config.yaml
experts_per_token: 1
moe_layers: [0, 1, 2, 3, 4, 5, 6, 7, 8]
routed_scale: 5.66
balance_loss: 0.0132
init_std_router: 0.0105
norm_eps: 1e-05
steps: 11178
dataset: "wikipedia_en"
Below are experts of layer 2 (counted from 0) of a mixture-of-experts language model. Rows are named router (the router's row for the expert) and show model dimensions 256-319. Each number is 500 + 40 x the weight over its row's rms, rounded and kept within 0 to 999. Numbers have three digits each.
After each expert's rows: a language model's description of what the expert responds to; "comes after" lists some tokens at least twice as common just before its tokens as in all text. This comes from a sample of Wikipedia text that the model never trained on. Tokens count by the router's weight.

# expert 3
router:476490495522525500501490473544471518490480470539471503538507498493463523536529487551466463547480529476473494487510480454535508533512450511539583502512514449539483470456483439556480507464483476
Line breaks, periods and sentence-opening words like Despite, Because, According, There, plus percent signs ending population figures.
comes after: ")", ".", "===", "==", " However", " University"

# expert 9
router:519507547558533482507510479621485489420521476482437488544516515508459564533466460522432469483467493478489500503533504486534460488556531515513622523518486516490478443413509476573527508526506491
Past participles and credit verbs, such as formed, decommissioned, Written, Built, Directed, said, aged, plus commas and digits in ISBNs and tables.
comes after: "1", "0", "-", "2", "3", "′"

# expert 8
router:480506526585607496499445499519514513516476483542514475521506474480529465522550512482506479465457477474471464490512516485506508523513443498426580420511523501541545421532487484564497487426440531
Generic nouns after a/the, usually followed by of or a comma, e.g. name, time, part, Rural District; also the slash between coordinates.
comes after: " a", " /", " the", "°", " National", "N"

# expert 20
router:474531488491512446503512443555478498465520519534444550549489489531413483555542498484543471539383496525488505503491583499519476451540484486490535431541497506516517471476512552547451471504484505
Determiners, quantifiers and numerals after the/a, such as other, most, several, two, first, all, whole.
comes after: " the", " a", " The", " with", " his", " and"

# expert 17
router:419511536461541518532516449553494537435445501466508554571441558472480476556488467546523483470479497518443521463555468480518503495511495498500590501516473498562518500529477466558480517455507573
Nouns like film, album, band, novel after the/The, plus the comma following "The film", and table pipes or newlines.
comes after: " The", " the", " (", "\"", "7", "8"

# expert 21
router:493469528518497501488504466552454519505473478535451506534520477478436536562543498572478450551484516494471498482516475432541492537509473511541578498526499457545478436468481425548465513480491484
Final digits of years (born 1997, 2000), colons after infobox fields like Rural District:, Label:, and the word the.
comes after: " the", ":", "9", " a", " its", " at"

# expert 16
router:508474499534527436517533468459436528491538459536481518530474515488472499476523535531512460507549450465483508453518477447509479538503429512539561509523554471551480440452493476528448496503458490
Bare space tokens opening goal-scorer lines in match reports and table cells before numbers; also land, building, plant nouns.
comes after: " |", " the", " to", "|", " on", ")"

# expert 1
router:474486500538510506485496475537476519495475460518457481536522475508481548560522509557491454570490539460479496480510472452566493506505460509543578498492533448533466455448489437554474521473491474
Tokens right after is/are/were or a line start, often the, and, plural people nouns like students, players, candidates, athletes.
comes after: " is", "\n", " was", " are", " were", " be"

# expert 25
router:487456529461512574468493467595485534560522454543463494515538449476420482503466428564600402493500476514502506475468523534528479538501512520523548518525414451523525518484498485570474498518481496
Line breaks between paragraphs and the closing == or === of section headings like Early life.
comes after: "\n", ".", " =", " \"", "==", " =="

# expert 6
router:491481519524502486503494463534465507495460475545481474538525491494489537550539478540470446540496518484471485469526469454555495538534457542541565501529520444542464472454483427553497531484483474
Labels and fragments in infobox or taxonomy lists, such as Genus, Website, Years active, runner-up hyphens, and digits inside years.
comes after: "0", ",", " and", "9", "-", " to"

# expert 19
router:484487571512473499541513487474531538503450517481531465498525482441513499539462491549451462548469563503436543528498538404548485517491533537498517516546432492536519497388507527512446458428463459
Units and digits in measurements, such as 0.2 m, 11 mm, km, ft, acres, often in species descriptions.
comes after: ".", "0", "5", " m", "4", " ."

# expert 23
router:444505516486443471482578486446467523477442492552495544473493433470498524508455466461509478494468470473470466501447509474528471489606573524526533485525417512465496469444527523563475497494513480
Trailing word pieces inside words (Eli-ot, V-ot-er, Le-ft) and digits or pipes in numeric tables and year lists.
comes after: " ", " E", "P", "T", "C", " A"

# expert 30
router:463488489520507497495529472533448506505484470531444497540511478489474546555527485572471457551486536456476510484519476434531512508508465527552568480500538439536489466475499425568479526462501468
Capitalized category words like Primary, Majority, Authority, Senior, and word-ending pieces such as -izing, -ising, -ular in lists and taxonomy.
comes after: "-", "|", " that", " to", "===", " \""

# expert 18
router:489491504519490499475509473547460511493476476530463492544502488492452540565552478567487469554488534461470478488505478458541527526517482512539583503520499468553459460472481453544482529470494476
Digits in dates, coordinates, review scores and sports results, plus word endings after hyphens like action-adventure, simultaneous.
comes after: "2", "1", "0", "–", " in", "-"

# expert 13
router:459540497491526466549444563522487468461481419481508550469529522470559524523508505517445426532498471516507539516494561524477490522517504501446628467519550494475520477467516496568502497453531459
Mostly the preposition of after nouns like part, total, most, middle, plus the after of, and table-row pipes.
comes after: " of", " part", " one", " member", " end", " out"

# expert 24
router:467482447536544508505469483492499524465424440516512460520478524467418533484516494488476427515491505412475531501456536503511510531569512497545612457538521512527533453463501473537435512457524517
Possessive apostrophes and the s after them (sport's, Girls'), plus pipes, spaces and digits in sports and election tables.
comes after: "'", " ", "2", "’", "″", " Women"

# expert 27
router:498546536502533518550515511501593488460481467473472494508447474479491474534532483535487495499496483508438507459504475533492467519510513428509599493578552416546519477540490545543503483513487506
Prepositions by, from, into, through, between, especially by for authors or agents (translated by, elected by), and plus/minus signs in vote tables.
comes after: " from", " by", " |", "\n", " +", " −"